Experts of a small language model.
Size: 12 layers, width 448, vocabulary 8192, 124M parameters.
Training: 532M tokens, 4062 steps.
Below are experts of layer 5 (counted from 0) of a mixture-of-experts language model. Rows are named router (the router's row for the expert), up (a neuron's input weights, with its number), down (a neuron's output weights, with its number) and show model dimensions 64-127. Each number is 128 + 32 x the weight over its row's rms, rounded and kept within 0 to 255. Numbers have three digits each.
Before each expert's rows: a language model's description of what the expert responds to; "mostly gets" lists some tokens that are sent to it at least half of the time. This comes from a sample of Wikipedia text that the model never trained on.

# expert 7
It responds to: Full stops ending sentences or after initials (A. R. Rahman, U.S.), plus opening parentheses, question marks, heading equals signs.
mostly gets: ".", ".\"", "?", " =", " Records", " Award"
router:157062094152137159184110131096180127112122139130120142181169121206151174150073134046148130061103147117121158145193176135135157064137112146173134150145126092123173149156047110090112164125161119
up0:142079142110140189134097131130129149121091112138126125067126050120116175103055164158175148080062136125132126165103181149122083132101120158162111162128133142105139142100097110116140163091214121
down0:113168129158109130123088157132113108137119154097069057118132121182122111149165155077141117163090153139107141106084174151186120104156128178113109123096128137148160048120153109149117131132110133
up1:172166097138175179197162168126111118094153180145127102141096104128134133162095095125084076204156141101183102175145078107135094115216136116127134094179080144176151132139105127152103081149151121
down1:144135151127135123129140073119104146113143115180125217118131145127089143126115154099130111108169176125109116093161116159057115138164067081138103062122078166093139148083139130129175105180082110
up2:127137026135124110144152144095115112127092120113078135145112133181106086122134115130150176116171090189148115104159100107086105160127125069094121132128086101134116089149195193147151173183127087
down2:119142144131113161142110108154081131152089139135115166202092090168099179110087145148169155120191144111134142098172132134118112188092158178116103114115145099145137139019094190148155139133125093
up3:166106136175152135170108176118164129134152153088166128186134155124094085123155122129136114139147164151151127136106152111183152074131100137114167157155110041116103101110126107186182143074136129
down3:120120108100112144132104119079084133145119204099083110120121171070152149106191137111069122167091117102056179163123152094100167137097167141092093167113148141152166143080091130195088167151142132
up4:100144118131084063112147135180091089100129137149137203152100132153099099175141125119114184136118092102113172139161156172153145123153161137143070097145121126180121076173195096145108148173074120
down4:126180144127187126130103098119113140097103135087138092170142160116160179068109125133151156140143182094149147132125116176118172199143103145116119076118116204147143121078112166108175120134141143
up5:121132129109221091157178138173166149132129120186165098076172132155113136161159069107119114151064132169201109135106148108186164100092122124156142136175169128094122107141194116159147121163113123
down5:149124175151181108113075074143160145107136142159160134089152152241158106131133130136108135112081140114166144166131138139156118129046098101084079146114113105109129119110120138131122180139127054
up6:115112158144141141051110092140140128177091137113135123076150126106151139141093104067148164196188125101147221080134144129143129146065174122112126176081159149155131134130120121158183159103146133
down6:153163075126181099145138134164107131101184116134126067093124154087138146149111077128110172143113132145184105116130132155149096157086173104175105096121142097158056174123129145146151093128146148
up7:108070146060089147160122126107139147171096074094108164090127101160154152129123127126181171112039161154133141067175163141090149153124113139142146119103140138118117143148161158145158156146116137
down7:093142124133093131145083179119086132125115102178155218095181157096158122171018142146120101125168188081120180121132112162102134189070122136123182187107097100122119094115125174149058114157099124
up8:181086105173129118076124160180113184158110169129119108107122090192127182154133099077133142139119107120085146132109144122181170175071138163113150167165161128134123079191133118127123152081089118
down8:139031152140136165120102090105161105122137170126146124088132096140181162156173165158164084137131116133172110178138155125118077164116131126173123198119138115076163135135115144132119091099064151
up9:137143103112168076159098148182096116073171168129128165130113149106169132118121107120184122116128176139186124139126187160161085100131101109136106161149158170059102129120156163130172145158125113
down9:147129100161079119136099064182153129132108169114155081121078071120191093150159084044119083120140137113117113118114138131087080132122173131126086129125119196144179137189128146124120163144107104
up10:136118102135166085124140118192131193113174124115067141180115068152100082131119115099126133094179121152144088139150188140172125102174092132140159111109142124152073116197118159111138092164129117
down10:133135119105068160116143177116142093084113184214102105113180077097122077084143098134144155187129121089098107058102118088087142075172146170118102143166145108101172133153095132094077155155109124

# expert 9
It responds to: Colons in times and ratios (4:19, 7:1) and later digits inside long numbers, years, codes, and identifiers.
mostly gets: " US", "PL", " century", " UK", "GB", " Massachusetts"
router:121085051107135171187133154131168089136137159125151106168157140193137163123102110097164131105112102132182169119177152148118130103139109128177100103136142158124153117157085152110142167108165166
up0:081146105082056135127097094117130155074079146112149129142144165123069068155163152123157165166125108102096161141103141196157124143120086079128121105143114140175132105138176188113134106111145149
down0:151135135156102148145168106158132057127142154129181124117176101103124098126182093069164119113131157153160102136152157119111129094140108067159098148144148178099120098068134125166123144088078120
up1:150160152124058111103128131134122133044111171103137102106095151106151110123159145101144140151115150141071152159110090090135161128128168163143164121115116145133104167062198123090087054121127156
down1:081135127145117075086128135145126164085102172122060153126154151092098093123176192139134134119135147089062055146107095118163138130130136058078156095155138129088113173163086092174099132139116015
up2:109113163105103094090172139111126099103150116148149182130114099113129157161134162132178135127157139115112093100143105137110139105110139121149107113149121131121116121165124127193124062153144139
down2:096136130124084149083182123131102167131113110100126191126126147126108146178110120130209146125111195086159117092100127126097155177121161182101066124163153159090116108105146160086173127174123155
up3:095117111165136123136193139074136119144177156127142148052107055149088102127070089173185135110121203104106200161141160173151097153133116145092098100086149088157140141101151111119148115171156122
down3:118139158185131181119159075172162068166100113131135099116138137110093095064079153187147186152152136116123109095117107129196170092105035114144109173081102182142104147128081123118214138048177141
up4:180101148158131160124104118097154088142152111140107142122139121142169164138137140071134076153113137179117143080105115160097174120103145110114114113084138117176185144114134123084127096071155136
down4:164128125085118085159169080097131183122141155126171089123140181105185122034126153137160169159132142108109106144127137102117099045166161196155122122082095140178159201113215127118159166150105125
up5:148039077146113129147107176136113126060142125122148198084163146057094087081094123141076165126121132142111085138143155135196161075194151190101068122112143145136155120090129131140136139171169131
down5:090119086136166123161150157159125107108119132095118098084141108141081147122126084181183135148114117148132085107137145160144095133145131083133202122135048137096067193098096125185088149124082206
up6:108178113122191149114165153082173190166092113085135155159085144102119111108123114122115126070104102121143163111136073138125085116101120122106149168163091135153167176131086135141116163090133133
down6:114084138126163142076165137133107084108096107151146183142095163149139103117138167070055147152162101079172165119185130105122157191064131149160205067142125174124078149143131140095106100108103100
up7:125136129162130131130141103144146190166093128163110204151086173167157188158123111106124096070115144107053208106113163092112147125170119143172185123133193102097127053129118183068154145127116130
down7:174135083156092163163113131166138150056128092164127105118068177105127118096072128122205153086115187114176145152127082123093137145137121178138164130156183125103165081129137119144068149093085123
up8:038164089023074152129168117080126163093144124117124082140187107178166134199111119119130175072124127145126143149112149140104176054104180149153134088141142118118124096122092123140128148080141132
down8:087103189116143140087078125150156126101157142095178167104186112137160062191122136121145138091093097090178098162110140141098155108129138146141179117146148151135115142125139142098076179180114107
up9:101102162157165037131087100164161132127180189105188142165146157133135119111123130135169145084156140110133112138117145115134183089123125091157147067104123122142082140114112097100151164119156097
down9:063135155127111141081142141144124135185104133134143134096074136072142200214123168143127106142105145128123114108185164132181098080115148122136164085126118076114117149120047188101125185098137074
up10:138126140078127126124100159122156163090139051141119163129140084067172116152106137038120108123090097142104146128082149156143091137228124133120144086103107118140114160114086153134155168108175153
down10:083081154161125167101174119137095120101087148133143113132095080133123137119086117134189137135100156052109114118131111105137108102159130079157078122122152183128109071165132160110131119108135105

# expert 1
It responds to: Prepositions after a noun or verb, mostly in, of, for, on, at, during, e.g. "Station in August", "rain shadow of".
mostly gets: " in", " on", " for", " over", " after", "In"
router:162058081100127160125137156098102079131160159149193074186126136148148143155098110107107107104111088138193159110173104085096171063093143162190131152089110121124164145149058131124099137131178144
up0:161122096168152106180168127099155052063135086143087151115157144106180137114055179163108161102103116074155141123149165118126150138135113134104134108176144078169099106109127138097064142137118136
down0:094141162103100104184131148133123115147124155075133125129107169136135118127123079121086135103154188112152120153110113096119090161185148102091136118102133116145157085092130103152124127080166153
up1:138126113051116147155179183119086078118060123140152142201105203144136154106151152136198182081154090106128155129142154141134142052162039140086168133129131095061110101132140217105103122179109160
down1:116157144089145122121134103176134105101115172136162048063148139129178093063129123120082127125126173183155132109109124118096153171136176150131173163137093102115113076092099064144098162110143079
up2:113113165084119129086121116103146117130084125086138069076122134124066102103189150127146144093084138155156104177135157085082141134160135148074122129103167100108134134119188079137093117162151098
down2:137123129135167110096131143144051187200150090137163226134101145073062188124105131126143078160192117153138203138120080134150129076147123160179170128139123136148082110172142103142149151152152144
up3:048149088170205124118157139179112124116110116134126102097114130127118157158117131091166075123130152124079123162133097115132161134105108108174187147139102115149150081089159174146121157122115145
down3:130146076140167076060154116119179105089120136121161134136111158128127165101164094123159169081158192074090128083170158074100126109133122101144113158105095088169139185175135103145181142109027107
up4:152165165102112081121153137118191121161134128108197163116183132086167113143089162163120121191106092167161082115140143133155107086162163076169162121181166163124149178142123116157126110116157138
down4:182178179122119164096121176139096171106044039119058083076156105068169157126129136048148178139121132190123085145149136157161125109143107134158113130156096123069067089108128117137130062128133097
up5:104124124158097063127157098114135149108191133097090112061098114084197120163170166149128090177109131183148138145099125149111128092145188131113153144156109117139083090126121183167115105129160132
down5:082119139118148060107133103084140144128153133087184069124094205084101113046154152126109163124078059097130175168145128127173131092131128106120167163119142203064119163091162167134118075150068061
up6:088141129185108120142119178119110099072175096167114076136154144133156141119063115080151099147168156142185148149147081125114144113165120146120106116133131092149141117111103078098092121198156176
down6:129142111100116107141072076167110181106152168097090159141076131110174163063096143159150161205151184099137146104092104143111143120126146062088114165098182139179131088120155152123164152216097117
up7:171093121126104140142046059164136083121153111128069103147127100140068191173155146125157052117125114109104157138121177135129149107127087157129141143109109159118132151159135123138129181108112135
down7:101122113121116153139152130142176096104151090106099091152169129134157189085132070105123176144075067157104170119107095141086127156129173093126172121119127163138101060114104104109159144103149155
up8:144092111131120221148096143130116132098156134121161052160139124143128153195165106126118122175189080128106161099105103139160181111109170116127171119166114123061124209121101070147091124173103163
down8:147123201126146133067068105122178122128114159135100160098131170226090107084104179109065161097141099132078165117131156092174151143151106063061096194129166116062108080101136104167135133149107151
up9:118167150184097119110090232148103147137112132136146106142153120140087114141091136094105110136090116122096128110064157202102101142108196097142204125127171141105124159099066114099225140163125155
down9:124084215085061171134157133099125120133093128132133118079138152123187100101092183119151093168150080120142169153066119137154157154105078120098147127118118091146102099152113101221120113126145159
up10:091145094162128109101084175131177053081118163064092176159131115115160154105094133132133133103116022114101186137121142105115112114095174095118183075152075192083113161085106153126127172177154153
down10:131120175109170117136117143124048149160148144130084137133140170135126064092149119113170141155171149119119131199113083182172140159155111093175103148143132139140113125128078127134141098101100154

# expert 4
It responds to: Middle syllables of non-English personal and place names such as Cha-van, Mo-han, Ko-fi, Far-ina; also place names like Paris.
mostly gets: " about", "van", " Washington", " Paris", " Columbia", " Animali"
router:136135072147105183136143132155137163123155109151096130115155118194112126112105089124115096085115089119192147107145162122149180086125125133098083151127077120076114094182117164168153184143144112
up0:175105174087104119126125125142113158147153172103130122144124060125113117167130163123144104159190056115137111087113141139135137149083128109077132177168119114112055139141144102083166062071127171
down0:164114112103111126124119157145136167101125098147148107089104144128121124150117101140131110129133156091125086114080168117118153134142151094106188105142157093104176084129118093134103134123155113
up1:113073150122139123179088195091104135084089120125100148112125173098132100087087134161138164108089188084130127131194102057100137138132123143107055128092136140173124138185157118086074148171121082
down1:168101088150104155074106156145127076136123144144098124121088108148140114151145152134099075078083126097127097046123183153156159090138137127176235159119162152112142125132160124140165122134038132
up2:134107144190153158120148091148117123128142108127180168087056109155114087119174133168082148109128112194138176103150126160145124115071080136129164160117160122154092084151103165111163156150161188
down2:116138148117117152128167076098133102094115138132128137094214067073101089107132097144082119165114131105124123085133098090153112122151155116146118160098126208139128138129127098081115176145186125
up3:113136117133093150119119087104122085202106105104058168132088119123124140135173125114121132156123131084154169099088133156156131170172105152192165136117141114159111157132131114154147133147078088
down3:107137107211137116138073075091088102107148135137163154107128095090110120150110142080195131150116064136110125108129137095137104173101114132120061176107096127121122163145201099170152117127162141
up4:129107152149128104031181166075202101119112154119063103124147086180129067121082102123141117105134056197156145205092148087118130122124143168137103184078108133134098127137062158165128110070129088
down4:149150137141116178120131171156076149164175127053122086115156120124171171148139156090094122059150092104097043142188118140154170126107093098159108149139054164114106156117109128193148136156148179
up5:068110125093104077108171097149159147149187131133066121194161064142124153134097097067114152174151120116177128136074123153151175158169180177142164153189181104134158139068100158141165105136081076
down5:092120105124115117100111154160203146113101071153144186163134083118126152170123086103078149172142139128172142150156142101077096153126152138129141157132082137123082072144109185119130161150228111
up6:109118116134121123059095142131131100166143133143178169098144115092110121142110111130084097132116142099129065150105175191148146112143086155147135107170109100139099162114120090121136097112177128
down6:126132124144130149118112171125090096255076118123151138092131101102064132118145190134149155157130097147155093119078140171132048079084123056118129121135086097131117158137103144159131097111139134
up7:153095097115145169151083124197146098112158088111173165155167066112149139106054105145088131104205119110062151109164124104185111129110098128094111140102107125135127120115139101131125191091090113
down7:136163151173125151108119119167053163162167118125156159097206092098159192162101074112162111083175144152119110097147106099134166141136106117120156138122106162070199146114155156166066141097184070
up8:164150107137103112150159129101108133188069174167111091145194092099110159112117052111138110133112127158145091118137089062133123151098117094093113108102178141131187091149151128177138169138155115
down8:121179109113108122104116133100192145148149124119174116124111156094149090145083153052146127072152159137103178146130137166117117128096186165167111136143188164098071150068150085099133169165120143
up9:115120114141127116142205110177127086109192087133107083190132091069201159145127126136136170109096078136084108148121140092097091099129104129058140143134162045118130112163093068121141108135081145
down9:162072095124186178124132155126120068127179170141182144118123098080107146135159098168127098164132042131114159128092174144142126134102167123117121104103075128135135054130167188181116149142154128
up10:058122195147141146116113070163162106164170101160147152126162127160153148149147143152104086162162122132166131135167160148088163145168146124136119140085124161131091120127123126139094168125107121
down10:128194158080142182151150136127068138124157176102128148150125092103128097097057130105067108116104153115074107145125124078148148155091065109098101127096083155128121115148101138150098093151140142

# expert 10
It responds to: Commas, to, and, was, and modal or negation words like not, would, could, e.g. "do not", "tries to".
mostly gets: " not", " would", " being", " been", " to", " then"
router:150098114159130147137124136104128108143147100112098115157125166157144156116130138156107129079138131124156163133191139140125197146114104169141135139151135104089179151162082156127128187113217157
up0:208163116133108176137095133120136132195164195127111154093093120163153110105158124150086112086105145125161140168126139167122112185107135165092133160170083140151207126131110175206144189104098081
down0:087095174105152148136075147132086113173193106106133094157090091163101154080096143138147140166160115136163173104127104120119146197150161119187180126168114141117085094136067162153157162102228118
up1:150148077098118136158084106178141113107079152093069149139164178097122162068146166087206132093101071111149083159098138150214114159119146124166119121133082147127188102094083180116132113174114154
down1:096178148173149138136148144140167134134151130080089127169192146083190110123078146172148092081101135143126187144110146157140152129149154175181088136142131122065123189145151189117170160162140130
up2:145151110162135139186097154160099117152144120102125110140084121130121134153168227157137111067118112094101158156124132102106147135152142162129179148161111119153166157214135145132132133138202110
down2:127126078145145180093115108103150160110132105124141163080152147088108113150170123206071106167127101104096132091120080113133082142126107168111093096129126111122083154112169126140145127148167117
up3:120205129086202155126122122129201126140092078128136110117114132133127146078221166157184147136154171109133145127151213175155116083215163149143210158125133080116103099182123144100130125119159107
down3:102197153130108055148120110138127089134111121115114176134110121148155174095115130159100130149092121159129089159104111099108095171110117124112070148116107112110105112116130103158136167151091096
up4:090159117096178090094142168111160117152099140113133106182109167146101122059088096132132128148112123115068078150112098145172113146101184147088146075109143116116138107136137098080187184123182111
down4:199131151159109138099185110231112071108096151134112040125120131156174178111122156203132125148153171113173141186127112159108100174106118130141078154138112149164103080138122079146127113112165127
up5:140122148109183129225158112156103154101146114066150081114148159108125162171063075105052124105101136102102131142070183120114158096086103156092162170118111117107138167091097147102113121167158162
down5:144071095133084114161120117117117166142111135182153077114125158122159130093106113135161091159123108120117126181091139120139060085136155207093155101129143113126126155114149166152085163132100122
up6:124043163147117142079077134151124196085117157129165138208145092151082155127129164180151201074108114096168183144167109128188164076105119100095164141120103142159137209103141128080145127110110127
down6:159150165187103160094067159154139117168107128108113142127074114151112144140145051160123090132174169124112116135146129171154110149159122175133203137126121130144103114127102104102126101067126080
up7:067115130089115144113130076110123134135176145102153173115104140128123081146112079161132146101124119150153165106067121130135164126130169089159119095149201152114136133148107172046124123181136126
down7:044119135134102108142166151199170102125167060101131115144107126104172053096205123094123173160194033069094194099141094191082097134097142144135135152132111061137126113129089088103144127143070118
up8:165121120118160117165082153118110152125147121086164092126153101145135069157113181149160134162126139133151136125095226132140108138077117067134157128135170087184173128174114147085088131152147110
down8:163086143121103070159130021103089124187128089162160123158120123087148131130094169163133183158167149114178105108119109106062133137188169157110173108058108131131127133113182138121156162115110157
up9:134084090057139119159159222095136092131121130123130155168088067121090083137137090167172097080050105121172071160098165159135121107121101158146160104135173132099130144108154142117102148114119110
down9:143130079164121181162144169166132110164221150148184142136134156102112110164157132126138129089101074185088129152109200162115143135213095155079078084095135119092114113114152165119096110089138184
up10:138155120069159164142118108076164205147151131119056105163175104113109157113135120128138150091103185156148148153151126149097158037147116141174142131116131167121139106110146140125166167064115167
down10:122153149183180141163195121020144129183208056125117155142090146105119127124128085189107126148161155169159132151156146159165051144086104129109114135140182116135106152151127161141142114154120126

# expert 11
It responds to: Middle pieces right after a word start or article, like an-tic-ipation, an-te-bellum, in-dic-ted, plus prefixes pre, Mid, South.
mostly gets: " pre", " Mid", "Ar", " D", "South", " Old"
router:109100101146135136171168158098161121106143133182133083174171133154123103107108122095152107105178111142109163151175126101123171088091128110147124163151111141111189106134127160118125141152138104
up0:118126133125155132140132121140065129118099126173094113093188156100082108160169183153163130128095188096121127163165104151140140168160111123093157128068161129098140104107146128155171145110146127
down0:137178088142106099105110156154144119096111066136243101147080126122115163128176154141092116111219115121135098166136094092170099151155079132109132126102183183082175158061139189117125147099149144
up1:076142083111155144101184087115114161118106127131218139137087154095190113170110150143142143115147126109149113131132112096103093154182132170127167109116174176124115121130080147115177127072059119
down1:135098162123140129074117151106099090138098199097228151179131102071158163120060137127096097133118079120144117127150086091165136106155120153168137105100154156141059166111114120141123123142103117
up2:143132125122158160178096115100127170147107147127104129158123098177165137127172070076176083138107121158128148143139121198112100110128094165131124197106183087092212120161182118107085069157124134
down2:118128160148179086155065094090119128100184145081090208116102152072168133099068173182105165138129120040127114095075069111088161154069164095154114172126148160168136167127151177103101135148090143
up3:090159092146095140161124149133149129081130075135134162158086151161126109127101122141165091092134089126118085184110130123142110138107135105159183106120135137163110129102114158132176170154104126
down3:136125162124115101116135217146176125094114153119138125135096116110083150120110119122132069119183088094184096081076135104132009088125157138084196099158142148142128149116134125130127107199172156
up4:160133194102123175100166160186165152089108147141129218096157066058120108116113163114101109152157116104131082103124115131153114057155087180125137147078095126097118133167100093123208082154123143
down4:160128113104184171112140136184163139132106190085095185139138118122100132139095072139172097095140050141106121117099116082143086119144171174095157115082100051063199133145131134110162140178103151
up5:167091126156126088142116100150105167175164140177108085174059117108149117139135105087120104126183101092137092109078114110124145074124104167143137149160115096169140132145155154182125092161121152
down5:142103108137069159089102111125124172102088172081133158125148112147096185150193083145149099142093134106125135116128140138107106144147101167145112070121138116188202128133087158104058079095104097
up6:109125178104100149136139135155099108105122132108135104126091086090153074175132122165193133100120088159150187202106162216088128162045061161088175155137128162189113174114180133129171093175119177
down6:147101128068158129085101148135100113064147098118138061117128145180196177086164135118109142127052154077127136148141075123117175105150106138196121202129083072146166121160102174047101100097155107
up7:130073098192105118155119108124129168191094123118101194174170149126170177147139117142130166148145128090133151211076144167161161076140082178118116140069163148145145124115151157152129123155086134
down7:089114056179182099137128136155107166150130129106089195106124153112158147158171101135222117066179104124112134137073156153084141115136115107150141127139178178127170103143163081130103143180129109
up8:137164088076119108132157122091143129061114173141114119117137135114142075199123104086174123059142130127118165169099090110093100118092117128129178144083140065141159172114126147158130095112113065
down8:105121101183121142105079111093120147076128144159077136161085169122099090169165116088150085120145137071187153127078117111077132080119086116117177120076137116102075150084138140140110139142085173
up9:096096128125090184106132096123107124111208115226093110171153156072159105159129156122129101074141091147185116109181116135113162157132088170101165053146096163149148117128147071136133125136129100
down9:117114125151154139152119111109117123136108152093151114136144122136131121127114149130140124059142152112136149053159130113176144133179049143155113174094038165150135130126145069162105100073074077
up10:117108121121074108081164123118112091113158073184098126153137113212106181070095088173131115146136158037146076106203132092150090084098110152090093122056148152109066136101140142115163127138101109
down10:079118132082127152106103093113121139111142113136129176151110106184130089085143136137212083121174097102172074098133110110133095131118143169097059134160120109114168157124133109123197126123120172

# expert 0
It responds to: Closing pieces of multi-token words, mostly noun suffixes like -ect, -ation, -ium, -ist, e.g. intell-ect, Mausole-um, Reside-nt.
mostly gets: "ium", " while", " level", " cost", " bank", " producer"
router:168147077114082191113179134147110148189131159127122104196105120166153118100071151128163133103106149127198195133193148121146191139090145128138114130077100161107136159130154111130136110152170149
up0:145112161137187183145120153158132124175102079101146159137153142118095087110115110080132116116173145187067178123166106139123093099070125116117110069159165129144155158121108060078130095167134131
down0:123164201080118128148080094171099099144099142110096126176111137133162116137080157141089173114023094107144092123072043143146094126141078200137143188077139087155081164106173154161112143123140124
up1:139108153123129184092126083069186160122119158128130140113109153132094150153146088151181112131168117156135126074152170139105140136109127156103153083113129149127120160100097201109137153112158158
down1:133160095156109065102199120156132087118132118120075162089114149098122136119108110125159106177122113158165140156103083093146178108071113084072133141125119108145095100167132026111198104130176133
up2:125160113127106143144078143147120087107079070105077110162180107137149200100138190116130181139162123160125129169100143162149163119133136080129092168156129114103122088196112132081157130164102140
down2:154096126126139163158154139174067148104076061169185138081101104161104184141066106151130148152174186109104162135164132204139114122038157055179157144177134105100108201148142143133143141126120151
up3:214101098103185119138098121129186136078117139139071053167089113178125139067131116199073099037114116141105188052158123175099142161178160112121183084124120137079155173088119109145114132122135119
down3:107148113120111138170109052182108154147112108185144078101179201107095104085111172136130136110143098105134143146093155097130137109151120107041135164111073166165152154195062109130145088100155156
up4:075148110095118147146095168127137113109092106141132116131195206121153138134151053098120106161099161140155154142138056104182146126098103092096111137145111101126120130146128106104190141075199099
down4:084128122119155123163088144089165108059123115148132115147093187138100171146117143138167158120159130135097162117114181152119146153126133166166184078106130111127141144139067170122161189123123102
up5:130131111097157154076086133130140207145106135127100195146151113113124094126140102195161126156132119193115092153145148146140105157109123085084122128179052124156152109171145138197113151129098148
down5:141140097177067113108149124106121113152120180129097098157185149132152118115144191085136126132137094115083120132098167181116126119123190150203146059117134159104088108183111128075145173074148150
up6:153119098114078094132169091116054121182081131142199130108105138101132088101146110134123084126135099055111117165138163118098144034085097134148099130118097039127148133150129142105110178112141102
down6:148122115187131062186178107092132121109173072086072119138129083157133119140173121086133156128142090117125158158144073206131185170096091104133162134085142092114087130125142132180099105131145141
up7:129118081145161105149150157143056129152112110137171132161157179140109190144155152162150075122114112144112113131089126124111126158098202134095084143151079126141102076098089136090144155158121072
down7:166112170094140110111125139063129141140131187149134077093092097096081124102154116151139067139130101125062100136113071107120124187155127098124179099092180128120128129193136109184090104149137130
up8:087042156128132141127114148115151154108064144084138118148136135090117126082152115161087147081143120112097098111159111179081083111182113173197128081162099143103162136139175121130066137135164111
down8:146123115139131116177060145155126053098084107093121109182084186149144120146074102085158121090154149142118092152178140156124101117146138074154084147120110139116131049131106124153144132066052097
up9:093145116127130149122110089154155079110151128151124142158118121144102137126120117214107120084040174127142153061079078168128105108159117107154144105078149147124101137107071172138120073168075147
down9:123118064135156115152079212153107122183113139130148134190098108121086133123137082102163072144134079152083133089077143076122110164155156123115118132081155208070107130110112111130159130112092111
up10:117134147133166131103088097186099111125160089213094145157133058120167148096143170112129134110155172182177195141167169162112069112162062153168114139168131152147114120088156095189154126167175161
down10:145101139130105159117173120151121126118088119144148093106120093117176079129113087105109107113148095130137099144136111136099126130141145129169137127156109134101113147124169111122181122087138146

# expert 2
It responds to: Single-letter pieces, especially f, F, P, S, inside words (Pre-f-ix, Cruci-f-ixion), plus slashes in pronunciations and "ft" units.
mostly gets: "/", " ft", " P", "^{", "f", " video"
router:157070056090144168208102118118147135171183169105124145122142151123124133112106100098101144108092093105141182105164107148159178108083117163173094104110103128092141152116060172148171208103158174
up0:099134051124112143185147129115151151099186089133103066225082123150096108123096116098152127133077168066197113155149146119144113119097148107150108127134091108077159093165135119137105088101125127
down0:137121102129138119122157099138168109178221163181116214141152144133081122066169129128138112072185129075085096110123121093129157111157180101187096129137106133095124119112101134131085167146069155
up1:148147178168126119110122147056127130074126147096141148135172101097118157184135119154072182136197118081124161121088124139110123095132146129116145134150093101144132124094132100187178047156140126
down1:148152087180130147124118099122089099111112101095160111135171135103118116096090166175097118123086155165141147126157138144112119116155182082150129080089164201103133092072106141073185169110129110
up2:096086093127092094140170173087127136153061185146154114118071154101128147140166121080173137116165137058143068150153200083137094113139131075105114087126177175114146103121130163104138137102115088
down2:128152183184099120138164131113127188175102158163150106105118114106131158120213169138154097105139121099109142111103147109119114205105208199185074158092114135167174111162125179093115081090072092
up3:111131161137105116179138140106135192082118158176143161075167165096089155076122134072139158142119115152107104112103097130190141099129154049132140114070102156113094120118158167165131164080130143
down3:077161183130156122114115196150140078162138148058146197099170133153079159081118073128149141127175081132098092136147112098165133151139166139091130116141103072181145109090168142109215124114092115
up4:094108138123157147128085127150197146143162134163164208070130186058103180110112125136106142157108093138183100086138152122167153121042184135107095121104113183149118134134136170166156113112182187
down4:109143142120137130116154058139128130083122160103139173106127145133089080146165073145192117092111180143131112131132141141097102200099118133132170160125143113102194159137117093091134165095096127
up5:127148123129123094133137190096134122137051138150116152143130140166096119133168237187124134142147149132088106097100118108151164092184197133144106163134144173148086144099123145153163137104155115
down5:177105116134085153115151123126157104100124073085113081162129089128096165172118124090135102143112143143127123123126168174102112097181118073104154160122133072120163108152130155146135109175121100
up6:159119111102120142126161127140137101116153126141093162137121094167118140109123122116105128114086136033114140141082121150189129096119102176206102186159144085101098115154110176105149142067152116
down6:133147109083128111132097150091142135090122128141125058110146126166114123150099181150130173112140132172052147139138114152116066095141174149107166071152131085158148133148146157162191144104164140
up7:133111152106158143099133138087144129101140141175132136173095154158106161097142102105173137096129142085144125160109132103133113085131172139065148174071088158125071101151114104105176136109137083
down7:118146147162102105105140112110152098101139100047122109138088138125170071121105105086154136136102096084084128157107168136065127064120098147201076189110092141160111106123140081112106127156167158
up8:117157086144184153131111158224126101135168117085110103157065151107078136135075118107110155098155082097166124113058081097163110131214103173145137146153113120138122120103168179122160146108123145
down8:141198161127149146206161157074116159122191126102108155116169184054180113078162143101139135125131184136139126142136135104136142107182072133113168156168159200167111084157143152095091124088155145
up9:053112122160114118129130103089099140168044113136124147105140138190090151166134072178123134097105120131162102184173149105153133117113144140122150104088183155072158144132173112112102146123102124
down9:179105158069081080086166125127096157103141162138126171165131144129094121090108151121106110136089075135129125141165120112155125088160177120158148135118100088141154137166156059154108123070140131
up10:119103113165101093210096111102116143133185096153126191080138100193130133092141133174149095117093107166121159139130135178100108044109107113139135156123091090126136138131113102116081124159136120
down10:113097145095120140096131186144128078129102153111137079139113128092141140161134132134161155112160111074173104127153104180109143102100181101066156074099133177114136131165174185138113103063145132